config = dict(
    d_shared_expert=64,
    init='normal',
    final_lr_fraction=0.0,
    batch_tokens=[32768, 65536],
)
Below are experts of layer 4 (counted from 0) of a mixture-of-experts language model. Rows are named up (a neuron's input weights, with its number) and show model dimensions 0-47. Each number is 200 + 30 x the weight over its row's rms, rounded and kept within 0 to 999.
Before each expert's rows: a language model's description of what the expert responds to; "mostly gets" lists some tokens that are sent to it at least half of the time. This comes from a sample of Wikipedia text that the model never trained on.

# expert 36
Description: Digit chunks and word stems in numeric tables, especially climate rows such as minim(um), sn(owy), plus measures like km, long, two.
mostly gets: "time", "ext", "long", "41", "two", "34"
up0,208,227,247,158,228,241,174,208,163,202,220,250,184,203,216,242,174,232,226,275,180,212,231,262,202,201,206,227,221,175,169,197,202,203,173,204,169,156,203,202,231,235,156,247,192,185,239,159
up1,196,151,172,221,180,203,235,230,121,182,188,171,139,203,210,259,168,157,198,196,202,182,218,251,237,180,240,210,212,198,181,139,225,238,117,210,184,174,178,192,207,189,192,224,168,164,168,201
up2,188,197,161,190,153,192,179,204,249,171,227,198,141,228,238,245,191,175,162,255,179,196,181,207,180,255,164,154,238,161,220,164,233,274,221,107,223,175,190,184,181,220,161,163,172,170,160,186
up3,193,212,185,176,192,163,164,204,250,210,185,187,236,191,196,218,227,181,231,230,222,211,197,180,179,170,200,168,161,179,225,207,223,202,153,292,155,189,212,204,194,154,231,268,233,157,202,248
up4,291,231,227,173,218,195,119,181,227,225,174,232,201,206,216,242,205,174,175,219,177,230,170,247,183,169,222,208,166,180,197,153,198,223,209,180,238,289,182,236,197,213,151,210,165,229,203,228
up5,212,148,147,257,262,190,186,259,169,143,231,226,241,241,221,200,224,194,210,176,180,144,187,202,215,201,200,195,225,249,165,157,202,207,193,231,188,192,218,208,186,174,192,190,173,217,224,234
up6,185,183,176,228,169,203,200,214,184,172,189,193,193,208,222,168,248,194,207,251,209,222,246,240,242,186,208,164,163,203,183,153,193,223,208,235,163,209,210,159,186,161,236,187,189,199,203,203
up7,172,181,169,176,202,171,156,206,158,203,261,250,176,157,210,173,227,199,152,180,178,255,168,217,207,191,239,189,243,154,232,203,158,201,188,175,218,194,185,167,214,217,215,158,142,198,252,207
up8,228,214,175,204,211,214,184,247,223,176,196,181,208,203,261,214,217,88,206,232,215,192,195,195,247,206,194,148,237,205,165,163,177,162,205,221,233,223,227,164,238,225,224,201,173,165,221,198
up9,190,124,206,160,222,177,156,158,212,178,229,244,235,157,211,182,228,224,233,273,150,142,167,215,234,206,189,216,201,203,165,144,217,190,208,217,176,237,186,158,232,258,218,148,210,219,251,230
up10,199,193,216,149,237,218,169,194,235,211,226,180,192,208,200,208,177,164,213,179,151,228,146,185,161,187,246,191,239,159,203,265,177,203,203,190,219,195,157,197,184,167,221,205,235,210,225,207
up11,205,234,207,199,264,172,222,156,242,206,182,217,225,214,177,199,211,187,213,160,177,191,194,228,201,193,236,246,176,204,198,169,197,230,204,224,147,172,202,190,177,216,223,197,185,192,213,185
up12,234,222,166,217,207,208,189,226,172,187,196,134,206,198,185,254,203,187,236,227,136,188,170,192,228,218,173,171,163,205,210,202,219,237,217,236,190,238,219,215,170,220,153,235,207,222,136,271
up13,168,159,160,135,157,211,233,187,225,204,221,249,201,254,141,202,228,184,166,236,226,188,193,232,212,188,181,248,217,205,186,228,218,207,242,155,208,173,214,266,191,179,221,129,235,185,190,213
up14,242,149,219,236,209,171,167,223,217,204,239,221,186,228,210,139,231,175,141,208,205,225,226,144,200,223,223,224,198,171,168,172,173,197,189,189,153,181,171,223,154,238,133,204,148,176,213,267

# expert 63
Description: First letter or syllable of a word, often a capital after a sentence start, bar or bracket, such as N(imule), S(earch), Con(structed).
mostly gets: "Al", "An", "N", "In", "Th", "Mar"
up0,183,203,214,223,158,182,225,243,289,159,220,206,133,197,178,162,219,164,170,174,205,161,203,190,234,176,224,192,192,217,235,201,176,179,250,204,198,175,177,216,195,149,195,244,160,190,161,195
up1,174,165,156,180,177,204,193,213,266,233,202,153,176,193,211,271,244,247,234,226,185,219,197,211,172,152,197,257,171,205,223,212,192,187,176,202,221,243,227,274,190,191,178,223,215,196,217,204
up2,193,206,217,195,212,211,186,207,197,176,118,219,206,138,128,200,152,248,241,230,182,179,224,138,201,193,245,222,202,196,225,210,231,199,180,199,172,224,226,222,183,163,231,199,170,191,189,243
up3,225,230,225,170,176,212,164,223,209,224,230,240,228,209,216,182,208,183,200,231,222,232,170,234,204,175,261,208,190,230,153,180,168,210,196,193,223,250,176,238,220,191,204,247,205,204,201,201
up4,180,213,206,243,269,184,177,199,159,215,160,234,250,214,239,240,216,275,173,184,215,205,210,203,167,183,166,209,197,234,205,204,207,203,169,169,207,135,215,150,228,168,218,184,246,151,183,200
up5,202,216,218,193,192,222,190,209,195,183,202,143,203,221,213,230,226,192,190,233,190,211,185,175,208,258,193,170,185,236,184,173,234,168,197,252,208,201,204,185,181,230,214,221,156,224,223,200
up6,213,202,217,187,179,207,164,194,204,217,200,240,196,225,166,226,201,234,170,238,267,190,163,227,162,224,199,219,196,172,197,149,157,212,228,211,232,224,185,199,159,205,216,204,148,188,195,191
up7,211,176,200,267,194,231,221,176,157,198,211,237,234,173,199,224,168,162,222,246,263,179,171,223,226,207,188,208,214,217,234,182,181,210,210,192,183,146,242,174,217,196,210,174,201,186,238,160
up8,178,164,197,142,227,229,198,205,175,171,200,231,189,133,164,176,123,124,218,156,216,231,178,179,230,195,214,222,216,186,191,215,227,231,191,208,182,194,202,238,193,200,206,179,232,230,230,170
up9,152,183,185,223,210,205,221,184,224,180,192,247,196,231,163,197,198,188,197,195,212,236,168,126,217,203,236,247,212,181,170,246,239,199,214,237,235,169,209,182,190,204,146,191,189,171,195,275
up10,150,211,202,220,188,159,209,214,192,186,183,204,263,235,168,202,219,167,214,196,250,165,168,211,173,220,229,198,186,166,191,208,201,208,109,255,239,199,231,209,195,173,294,176,173,188,180,192
up11,171,168,184,187,248,187,193,161,247,164,208,215,251,235,168,199,208,211,146,236,236,211,198,171,181,205,220,230,186,172,195,231,181,166,185,177,202,184,160,214,161,234,173,204,188,174,200,181
up12,132,199,218,252,152,241,167,231,239,176,252,205,196,221,190,207,230,201,194,244,269,236,207,243,194,249,190,231,209,133,241,152,176,213,168,235,239,216,206,207,208,237,175,160,147,207,203,237
up13,167,195,241,136,159,182,214,155,187,196,192,207,174,197,176,206,169,187,209,212,199,187,185,188,266,191,214,231,233,209,238,218,227,168,244,195,263,262,230,223,259,189,146,171,241,161,168,230
up14,195,201,222,185,227,208,171,288,217,189,123,255,141,176,150,180,193,216,248,227,163,160,167,220,194,192,214,215,263,195,226,208,182,256,225,197,183,166,173,222,211,206,194,251,227,234,223,160

# expert 16
Description: Single digits inside numbers, scores, stats and decimals, plus inner word pieces like s-over-eign, p-ound-er, strike-ou-ts.
mostly gets: "0", "over", "00", "ight", "8", "200"
up0,251,199,237,226,170,193,225,196,200,248,157,176,193,246,172,195,165,196,185,163,201,207,173,233,236,179,171,210,216,218,205,221,204,205,203,196,229,132,232,188,185,190,175,222,225,200,217,196
up1,222,234,192,140,227,171,188,238,148,219,217,193,202,225,197,153,239,197,246,164,172,197,272,174,205,229,229,161,194,156,266,230,217,182,220,217,209,253,172,139,200,197,139,194,222,190,152,205
up2,218,151,201,181,238,225,170,173,190,188,208,222,188,179,228,194,168,235,215,245,171,205,198,275,231,209,182,167,179,175,177,263,189,198,190,206,225,240,165,193,214,139,158,186,236,188,212,216
up3,252,175,169,225,204,212,200,180,207,182,218,218,113,206,255,224,202,179,204,196,182,182,210,120,200,228,257,216,194,220,215,264,264,181,235,177,227,205,202,226,188,178,173,195,232,214,140,188
up4,166,269,171,255,242,227,217,181,246,239,191,192,192,263,239,175,192,207,213,169,219,174,216,226,231,217,195,244,236,246,158,133,200,178,197,238,145,162,210,203,238,243,199,154,211,210,154,197
up5,231,234,192,208,173,195,219,209,209,177,178,196,186,210,213,232,152,185,178,190,201,195,215,259,258,205,223,193,174,209,182,205,236,231,172,165,213,223,234,209,198,184,237,154,177,189,198,248
up6,201,163,209,169,269,177,207,200,182,166,252,196,199,185,215,157,196,233,201,208,216,220,219,162,257,215,234,151,210,170,213,193,175,178,181,229,170,181,157,168,210,241,236,254,209,197,207,232
up7,172,166,201,183,212,224,246,183,206,118,194,214,153,214,214,236,194,172,217,215,182,200,265,186,250,177,196,207,206,204,216,162,176,187,229,185,205,126,237,208,181,246,195,159,163,227,214,200
up8,171,152,166,197,198,216,209,179,199,198,246,226,224,184,217,234,203,256,203,144,280,222,163,201,194,190,203,216,228,193,203,243,196,195,195,190,179,202,182,219,187,155,175,181,242,231,216,225
up9,180,254,139,210,194,187,266,208,204,227,185,207,190,187,164,212,167,208,237,199,147,195,228,204,241,185,207,222,221,158,202,178,234,198,211,202,180,189,213,199,220,248,186,181,179,185,221,225
up10,175,225,234,167,201,176,173,206,211,189,187,187,274,163,240,228,208,261,179,180,180,216,220,236,212,190,244,206,185,192,178,258,202,196,224,189,182,174,215,223,238,174,220,247,262,203,207,190
up11,154,151,131,202,209,191,184,216,230,204,185,201,177,166,236,193,208,228,221,188,180,171,217,181,215,148,202,198,180,170,215,231,169,211,135,185,237,196,130,175,194,159,183,202,201,239,233,166
up12,139,182,181,201,198,167,194,178,173,222,144,185,185,232,240,206,219,207,188,204,211,144,168,233,194,159,208,197,166,205,257,219,165,183,166,206,237,214,210,228,167,211,143,156,202,217,212,168
up13,201,219,199,210,215,214,225,245,163,207,194,194,249,146,196,189,202,178,204,183,193,192,148,211,181,204,224,207,189,162,210,191,168,190,198,217,143,202,151,161,204,253,170,206,196,194,172,186
up14,192,234,198,225,158,224,231,148,176,237,197,215,173,225,192,141,200,185,225,204,126,268,186,245,230,171,195,194,180,180,278,216,232,205,199,253,180,205,240,204,190,165,175,225,195,205,187,204

# expert 60
Description: Dashes between numbers in year ranges and scores, and colons after labels or headings, as in 1907–2004, 1–3, Winning Hand:.
mostly gets: "–", ":", "-", "Dec", "—", "See "
up0,227,232,173,163,159,187,156,173,208,202,162,161,177,151,206,239,183,178,145,235,244,215,165,189,197,189,229,221,221,288,166,249,243,217,197,151,143,261,198,195,202,184,213,227,190,173,250,219
up1,147,194,208,250,205,213,230,213,218,234,200,180,149,177,230,179,191,175,225,225,233,201,222,206,189,229,220,181,150,219,237,210,157,195,203,238,174,212,225,187,153,242,204,184,128,186,129,247
up2,212,187,173,212,205,221,191,190,164,188,196,175,203,239,208,205,165,227,210,195,180,245,139,224,198,208,145,206,167,253,225,231,184,188,183,142,208,166,185,214,243,151,167,213,206,197,252,180
up3,180,207,222,214,211,211,187,173,181,202,188,169,192,197,213,183,217,214,162,191,180,207,212,219,189,223,198,206,226,232,216,225,206,196,176,203,196,191,232,261,224,160,189,189,223,176,171,221
up4,220,193,189,181,231,205,189,207,188,260,154,187,219,168,209,174,216,185,259,217,220,166,202,161,270,207,232,207,219,224,159,201,253,191,204,250,215,275,205,183,223,227,147,156,174,199,264,205
up5,210,202,249,207,211,191,198,203,192,141,267,181,204,242,199,208,210,192,181,234,202,203,222,175,215,221,226,177,235,241,177,197,247,256,172,185,186,246,244,172,154,228,199,152,231,149,151,235
up6,205,221,224,192,164,217,174,167,174,160,191,226,192,249,192,206,201,181,210,199,186,214,225,184,225,154,147,163,223,231,238,172,279,155,231,191,216,200,183,221,167,161,243,240,213,213,262,200
up7,198,250,192,209,208,259,216,252,197,170,219,196,236,211,211,235,195,185,213,192,173,217,197,190,229,237,206,244,191,247,201,210,218,156,222,184,245,238,173,186,217,224,218,141,168,203,170,207
up8,201,220,187,150,203,187,203,205,215,208,193,181,177,192,222,210,178,161,189,187,198,174,140,195,196,241,232,205,150,207,233,152,181,197,162,162,195,190,146,222,208,154,151,227,175,237,122,207
up9,174,213,191,129,162,239,184,217,220,148,162,197,202,229,226,229,190,185,234,159,229,209,225,180,215,215,221,205,181,213,221,132,178,193,232,225,187,171,203,237,190,272,201,152,203,171,184,200
up10,233,224,211,212,248,195,266,179,221,224,238,180,222,196,269,154,213,198,210,192,186,172,221,241,239,245,198,168,239,184,242,184,166,213,229,239,237,245,184,178,213,237,164,208,207,206,243,217
up11,176,205,167,233,202,161,214,220,219,155,171,172,236,194,152,181,275,207,222,208,209,209,190,192,227,214,201,196,177,167,261,175,129,211,175,232,171,198,226,240,145,238,230,235,199,215,140,205
up12,207,241,194,217,199,204,171,181,220,197,210,223,216,180,171,224,186,231,208,145,218,155,199,218,239,155,181,217,232,161,198,263,245,202,156,122,198,222,182,209,182,155,160,244,162,236,237,144
up13,154,201,212,225,214,198,254,172,175,234,173,177,198,221,224,259,155,177,210,222,169,188,174,223,241,213,170,170,182,193,199,231,228,259,207,163,204,173,184,142,156,160,193,190,197,167,207,247
up14,194,174,172,184,201,176,167,170,183,248,172,207,240,235,205,246,227,211,211,233,130,166,208,233,198,185,218,201,181,243,180,165,157,175,198,201,153,149,177,188,170,216,199,183,222,225,197,121

# expert 26
Description: First letter or letter cluster of a word split into pieces, often after the or a, such as sc(andal), gl(obe), St, P(ocket).
mostly gets: "St", "Tr", "Ad", "Gr", "Th", "Pl"
up0,212,262,191,201,221,231,207,189,210,222,293,170,225,215,190,231,272,147,225,221,205,185,170,166,155,205,226,221,198,155,209,148,179,183,187,163,248,223,163,205,271,277,215,175,178,170,163,209
up1,177,210,239,233,221,176,170,189,148,170,168,210,232,192,122,201,197,189,214,219,229,225,210,208,220,205,204,240,247,211,237,224,213,226,214,224,176,182,182,187,158,183,166,151,152,231,227,220
up2,219,219,183,154,181,193,199,196,189,169,257,200,156,209,214,176,183,220,227,185,203,163,208,226,246,184,214,194,207,197,155,228,214,208,285,202,213,167,181,178,188,217,225,238,206,114,212,208
up3,224,219,277,187,262,197,180,184,186,178,203,137,239,221,213,188,251,133,168,167,171,209,220,181,226,231,206,238,177,210,201,225,172,192,172,198,200,198,256,135,192,245,233,185,250,118,198,227
up4,189,227,190,181,227,189,229,229,201,200,216,223,193,247,241,186,175,230,175,196,223,183,162,202,247,195,167,238,258,203,193,218,145,226,228,208,210,142,248,227,178,203,188,203,180,187,214,243
up5,198,190,167,174,223,161,186,219,238,171,178,219,235,155,152,184,223,188,168,193,192,174,174,190,255,210,193,224,203,213,179,192,238,201,219,206,263,209,192,276,191,218,256,162,220,261,218,208
up6,172,181,269,206,199,168,206,201,170,172,166,183,251,166,157,258,195,261,224,198,245,219,185,233,207,202,174,172,183,248,236,184,240,233,224,153,149,236,225,216,202,218,202,189,168,191,162,193
up7,256,179,246,222,218,203,157,204,255,195,233,143,153,193,167,234,201,162,183,184,196,203,217,151,212,175,215,193,219,208,154,220,219,200,186,206,173,234,187,182,240,221,181,176,199,219,133,226
up8,185,200,211,216,189,193,233,214,191,132,233,180,175,155,178,166,142,244,220,167,229,213,155,256,224,188,213,206,206,198,212,179,192,193,198,179,240,127,193,250,205,211,195,223,182,186,176,187
up9,247,214,220,183,210,184,230,192,159,207,211,206,178,292,144,188,245,227,212,259,198,175,220,198,190,209,196,265,181,186,186,169,220,231,189,241,226,277,237,195,217,234,219,143,158,164,206,225
up10,161,172,191,165,148,226,160,181,237,218,251,173,172,195,188,189,246,254,227,250,209,240,208,221,191,209,208,176,181,223,170,233,194,154,153,255,155,207,212,197,169,230,188,205,168,198,216,211
up11,149,174,206,179,253,172,169,207,248,198,171,159,202,140,276,175,221,161,149,194,226,182,228,190,246,203,195,198,204,158,171,221,227,159,172,207,178,250,181,155,217,172,154,164,255,184,228,249
up12,218,194,222,165,167,188,209,177,160,197,147,169,214,194,236,175,221,262,297,225,207,268,232,216,160,195,207,159,223,200,276,192,243,157,218,225,251,217,178,237,209,209,226,228,198,225,242,188
up13,205,219,187,205,191,226,196,182,254,188,202,219,249,216,280,237,174,209,209,266,204,209,225,218,215,217,171,190,192,200,186,223,219,229,158,203,225,168,213,168,172,238,200,186,244,142,213,221
up14,216,208,225,129,239,147,209,206,223,167,184,182,230,175,168,217,208,195,171,174,182,186,179,222,192,188,217,166,212,198,258,173,193,193,209,183,207,202,225,237,185,254,214,199,235,215,160,248

# expert 39
Description: Final pieces of Latin species names and other foreign words or names, such as -ata, -oma, -is, -ia, often in taxonomy lists.
mostly gets: "ia ", "i ", "u ", "z ", "ra ", "ina "
up0,187,154,211,224,141,128,202,124,239,215,165,190,230,120,212,218,163,169,221,177,205,229,193,236,191,189,178,197,211,242,215,190,210,158,204,227,187,194,136,203,160,208,186,218,212,238,186,210
up1,208,217,222,162,227,200,212,160,204,204,129,240,186,198,151,242,143,281,176,207,243,168,234,157,197,234,181,239,202,177,224,288,171,220,165,210,205,221,207,200,237,155,163,159,235,199,167,164
up2,233,233,195,168,226,223,171,212,196,199,173,178,180,250,269,192,197,186,183,215,158,217,192,196,220,199,186,205,214,180,211,209,260,261,165,221,209,227,192,229,244,231,167,174,165,219,166,205
up3,221,239,224,187,256,228,175,150,189,206,165,201,171,216,248,175,132,171,205,198,194,230,237,185,221,164,189,155,168,220,244,168,202,228,262,209,222,213,160,201,238,199,193,256,186,178,218,192
up4,208,240,222,192,177,222,181,214,210,219,200,188,175,241,238,181,214,173,163,250,213,234,169,230,243,192,193,201,200,179,183,219,216,203,221,186,221,224,179,142,239,227,244,141,124,168,220,176
up5,140,175,226,272,170,187,162,235,245,205,156,224,210,159,189,211,175,214,198,273,227,274,206,209,207,239,190,230,179,194,165,165,214,243,183,190,186,217,205,200,216,216,152,252,197,231,192,204
up6,161,233,178,165,215,169,151,173,202,226,254,207,273,135,202,171,263,201,220,235,218,206,203,249,224,184,172,240,227,213,204,206,184,182,206,180,193,207,207,191,194,224,171,204,206,216,227,196
up7,209,200,214,181,219,187,235,183,162,150,196,190,204,191,137,192,253,210,225,201,202,209,199,233,168,197,172,185,157,253,196,219,207,201,186,244,228,228,206,199,174,232,175,158,158,174,167,209
up8,217,211,142,195,232,193,227,205,189,196,190,220,192,188,228,160,185,245,175,174,218,182,169,219,186,175,177,185,235,181,168,258,215,205,175,142,147,171,165,194,147,198,180,242,206,182,245,159
up9,171,211,187,190,196,190,208,161,172,175,209,173,167,258,183,210,253,194,208,161,174,244,290,150,218,191,180,221,152,174,155,226,187,184,156,167,198,226,196,159,212,207,280,196,239,174,215,203
up10,159,205,207,210,156,243,261,228,152,159,208,168,205,212,259,201,179,173,226,159,155,168,156,221,235,168,207,205,222,187,252,177,178,205,218,185,139,214,206,144,201,215,181,213,208,200,185,224
up11,199,229,200,254,221,166,214,248,195,257,192,215,149,251,163,202,175,163,193,195,234,194,280,265,233,206,195,206,196,210,272,218,180,252,192,220,209,225,235,194,198,165,195,151,189,199,206,153
up12,129,238,181,205,167,224,182,196,219,179,211,172,234,207,174,187,201,218,199,211,222,234,202,209,191,170,197,231,236,252,148,170,256,189,227,178,230,188,232,220,194,227,208,226,210,208,248,249
up13,160,203,220,240,212,188,225,219,189,214,205,226,181,215,232,228,269,183,204,179,272,211,206,190,173,178,214,267,153,162,185,224,179,214,174,293,203,175,215,183,203,246,182,198,209,142,183,222
up14,168,212,171,165,195,190,211,249,222,184,248,218,231,182,229,172,171,178,190,192,201,224,244,183,157,195,176,193,218,166,221,196,199,170,210,198,245,220,204,223,209,210,261,199,145,155,211,161

# expert 29
Description: Words about people's roles, teams and elections in biographies and sports text, such as member, elected, named, team, season, 17-year-old.
mostly gets: "member ", "named ", "team ", "Republican ", "election ", "elected "
up0,187,195,188,209,181,132,225,209,213,193,163,209,271,140,149,210,248,177,174,217,225,248,201,236,205,168,248,234,194,140,151,165,156,198,189,163,206,207,194,264,222,148,243,198,199,195,226,157
up1,210,188,204,190,207,228,187,216,141,155,221,187,210,153,197,217,209,199,212,193,209,231,238,268,226,226,214,147,164,183,238,145,212,213,169,179,226,193,229,172,233,260,254,196,239,203,154,217
up2,161,235,215,273,244,205,178,163,145,184,266,159,195,208,158,203,179,233,178,219,237,176,239,261,242,231,212,256,206,149,226,213,175,190,161,175,188,215,182,123,252,205,158,225,160,172,204,211
up3,223,204,270,223,193,154,181,230,173,167,194,231,232,265,229,216,222,177,172,165,180,191,193,176,138,230,219,160,213,189,149,231,183,235,245,210,209,199,211,243,217,218,199,217,198,221,196,211
up4,193,206,223,232,190,219,220,219,165,159,199,193,163,226,193,233,204,227,181,259,195,213,134,202,139,183,210,202,215,215,201,150,201,213,121,209,159,193,207,188,149,246,178,141,208,176,192,169
up5,196,176,232,227,195,244,189,218,215,234,148,231,217,257,217,187,186,175,199,196,164,191,177,208,204,185,189,205,192,172,187,176,204,186,188,203,150,202,185,160,171,211,249,164,225,239,200,246
up6,206,191,222,210,188,187,208,211,163,204,198,154,220,238,228,193,190,181,190,244,179,209,166,193,197,228,183,184,180,249,204,179,208,204,220,224,112,201,179,219,178,166,176,258,180,208,229,178
up7,166,209,199,182,250,220,227,230,211,259,219,217,211,206,169,240,221,180,149,211,181,199,184,158,160,214,229,252,194,211,231,200,203,138,173,215,201,227,251,192,217,188,245,217,186,168,190,198
up8,160,124,218,209,228,222,175,190,197,200,231,246,165,168,188,173,212,228,193,216,214,225,196,198,125,206,250,149,199,207,168,180,222,193,186,245,213,221,203,194,233,145,221,198,237,176,209,197
up9,216,181,245,274,183,206,129,240,170,179,197,179,175,181,242,230,189,236,219,218,174,177,166,198,186,220,235,190,198,248,173,157,206,250,216,234,247,189,206,219,168,214,240,198,176,207,196,160
up10,157,245,213,201,193,149,185,187,201,165,180,163,161,214,99,223,288,220,219,241,209,178,266,245,148,171,236,214,218,185,231,201,200,152,208,218,198,163,180,135,204,201,240,256,200,234,202,176
up11,226,231,191,241,231,209,211,210,244,234,171,210,244,224,234,243,210,161,158,226,167,153,170,184,221,173,243,230,206,175,208,212,203,222,181,227,202,194,197,194,231,133,223,195,203,215,156,189
up12,243,174,176,220,247,221,185,228,208,220,211,150,129,178,170,277,176,187,200,227,160,201,165,202,180,187,175,179,204,207,215,171,190,165,194,231,264,236,235,166,201,234,245,242,199,158,227,193
up13,127,240,210,186,177,147,205,210,146,175,234,192,191,195,240,167,190,225,201,192,204,192,261,202,221,199,216,233,163,181,198,202,232,227,213,179,216,168,193,191,228,228,200,237,191,227,226,208
up14,183,211,185,169,186,220,255,239,265,218,198,258,185,219,198,251,229,172,193,209,181,161,180,155,232,207,206,240,205,193,158,177,229,230,180,229,205,239,201,214,195,203,224,185,166,182,217,202

# expert 14
Description: Digits and small numbers in sports scores, dates, records and table cells, such as 2-0, April 10, 5–4.
mostly gets: "13", "15", "14", "10", "20", "28"
up0,152,174,193,186,212,248,198,190,188,217,175,183,218,263,292,134,212,105,217,172,196,225,168,228,252,213,178,212,173,148,204,162,196,205,186,181,202,165,188,155,212,228,212,192,190,161,171,243
up1,149,214,217,221,216,200,216,224,199,143,225,170,175,256,169,201,218,236,196,216,213,180,222,173,194,201,227,161,214,198,220,145,224,191,243,190,184,218,181,131,181,165,186,195,151,198,148,235
up2,189,178,214,180,179,183,203,252,173,218,197,198,200,240,203,211,212,162,193,188,190,240,204,218,259,300,215,271,175,197,170,193,218,174,154,202,224,211,199,214,176,247,195,218,219,211,179,209
up3,217,222,155,182,200,175,195,193,211,175,232,212,251,215,167,175,206,205,244,185,173,167,225,177,177,245,175,197,180,227,231,212,218,194,196,220,212,233,148,218,235,205,104,177,208,236,236,141
up4,183,198,209,161,261,215,174,208,198,171,155,189,234,230,234,206,175,258,178,194,183,163,238,220,280,235,218,180,186,208,242,219,212,130,202,242,195,234,203,166,191,176,211,204,159,200,222,175
up5,248,174,203,224,178,223,131,243,208,204,184,206,154,186,172,213,219,222,189,190,189,229,188,198,225,233,228,198,199,190,152,211,209,207,189,219,200,190,200,143,223,170,230,250,273,179,218,175
up6,203,246,198,178,241,184,292,203,191,187,229,233,178,165,191,219,178,214,237,218,180,169,259,216,203,159,156,172,242,230,237,209,225,241,241,244,247,159,240,192,117,216,198,173,208,228,216,234
up7,210,160,193,175,163,200,173,203,167,213,180,187,200,246,220,234,208,178,200,218,224,236,224,143,227,185,193,223,282,277,202,189,235,199,219,203,214,181,220,201,224,207,175,172,192,107,181,259
up8,193,245,236,177,197,143,283,202,214,188,175,258,220,196,203,185,191,218,238,154,218,199,128,195,246,186,172,253,257,200,184,211,168,185,145,187,190,184,215,154,212,190,225,231,235,225,188,160
up9,206,170,190,171,184,215,171,183,214,192,177,236,200,177,216,145,141,205,224,183,217,251,177,207,221,241,179,254,243,231,184,263,162,130,209,198,229,165,211,246,182,190,201,199,178,128,219,254
up10,194,191,185,267,147,205,192,196,238,192,210,205,225,251,242,219,221,209,149,208,175,169,168,250,244,167,209,204,204,163,188,193,206,168,177,200,185,234,208,206,158,189,169,244,211,259,197,171
up11,147,152,229,131,162,230,204,203,201,155,216,228,207,211,163,214,187,170,207,235,207,220,225,159,192,236,238,176,203,179,180,221,247,197,182,178,227,170,179,211,213,230,238,188,201,116,215,192
up12,192,211,203,141,221,158,286,211,149,205,209,229,165,215,212,177,220,187,215,179,177,194,155,149,203,214,243,231,202,155,182,200,183,180,152,229,177,207,133,221,220,171,222,236,234,180,192,191
up13,199,137,233,128,210,197,155,200,145,196,178,178,182,188,158,201,197,179,170,189,178,205,204,210,199,217,201,196,209,227,165,231,197,208,234,224,207,216,175,194,217,187,254,253,221,182,227,168
up14,183,220,239,205,253,156,182,155,212,174,153,221,197,179,181,225,142,169,177,198,161,187,249,216,218,200,231,176,159,201,196,179,204,206,191,219,210,221,201,248,211,192,232,207,164,233,247,222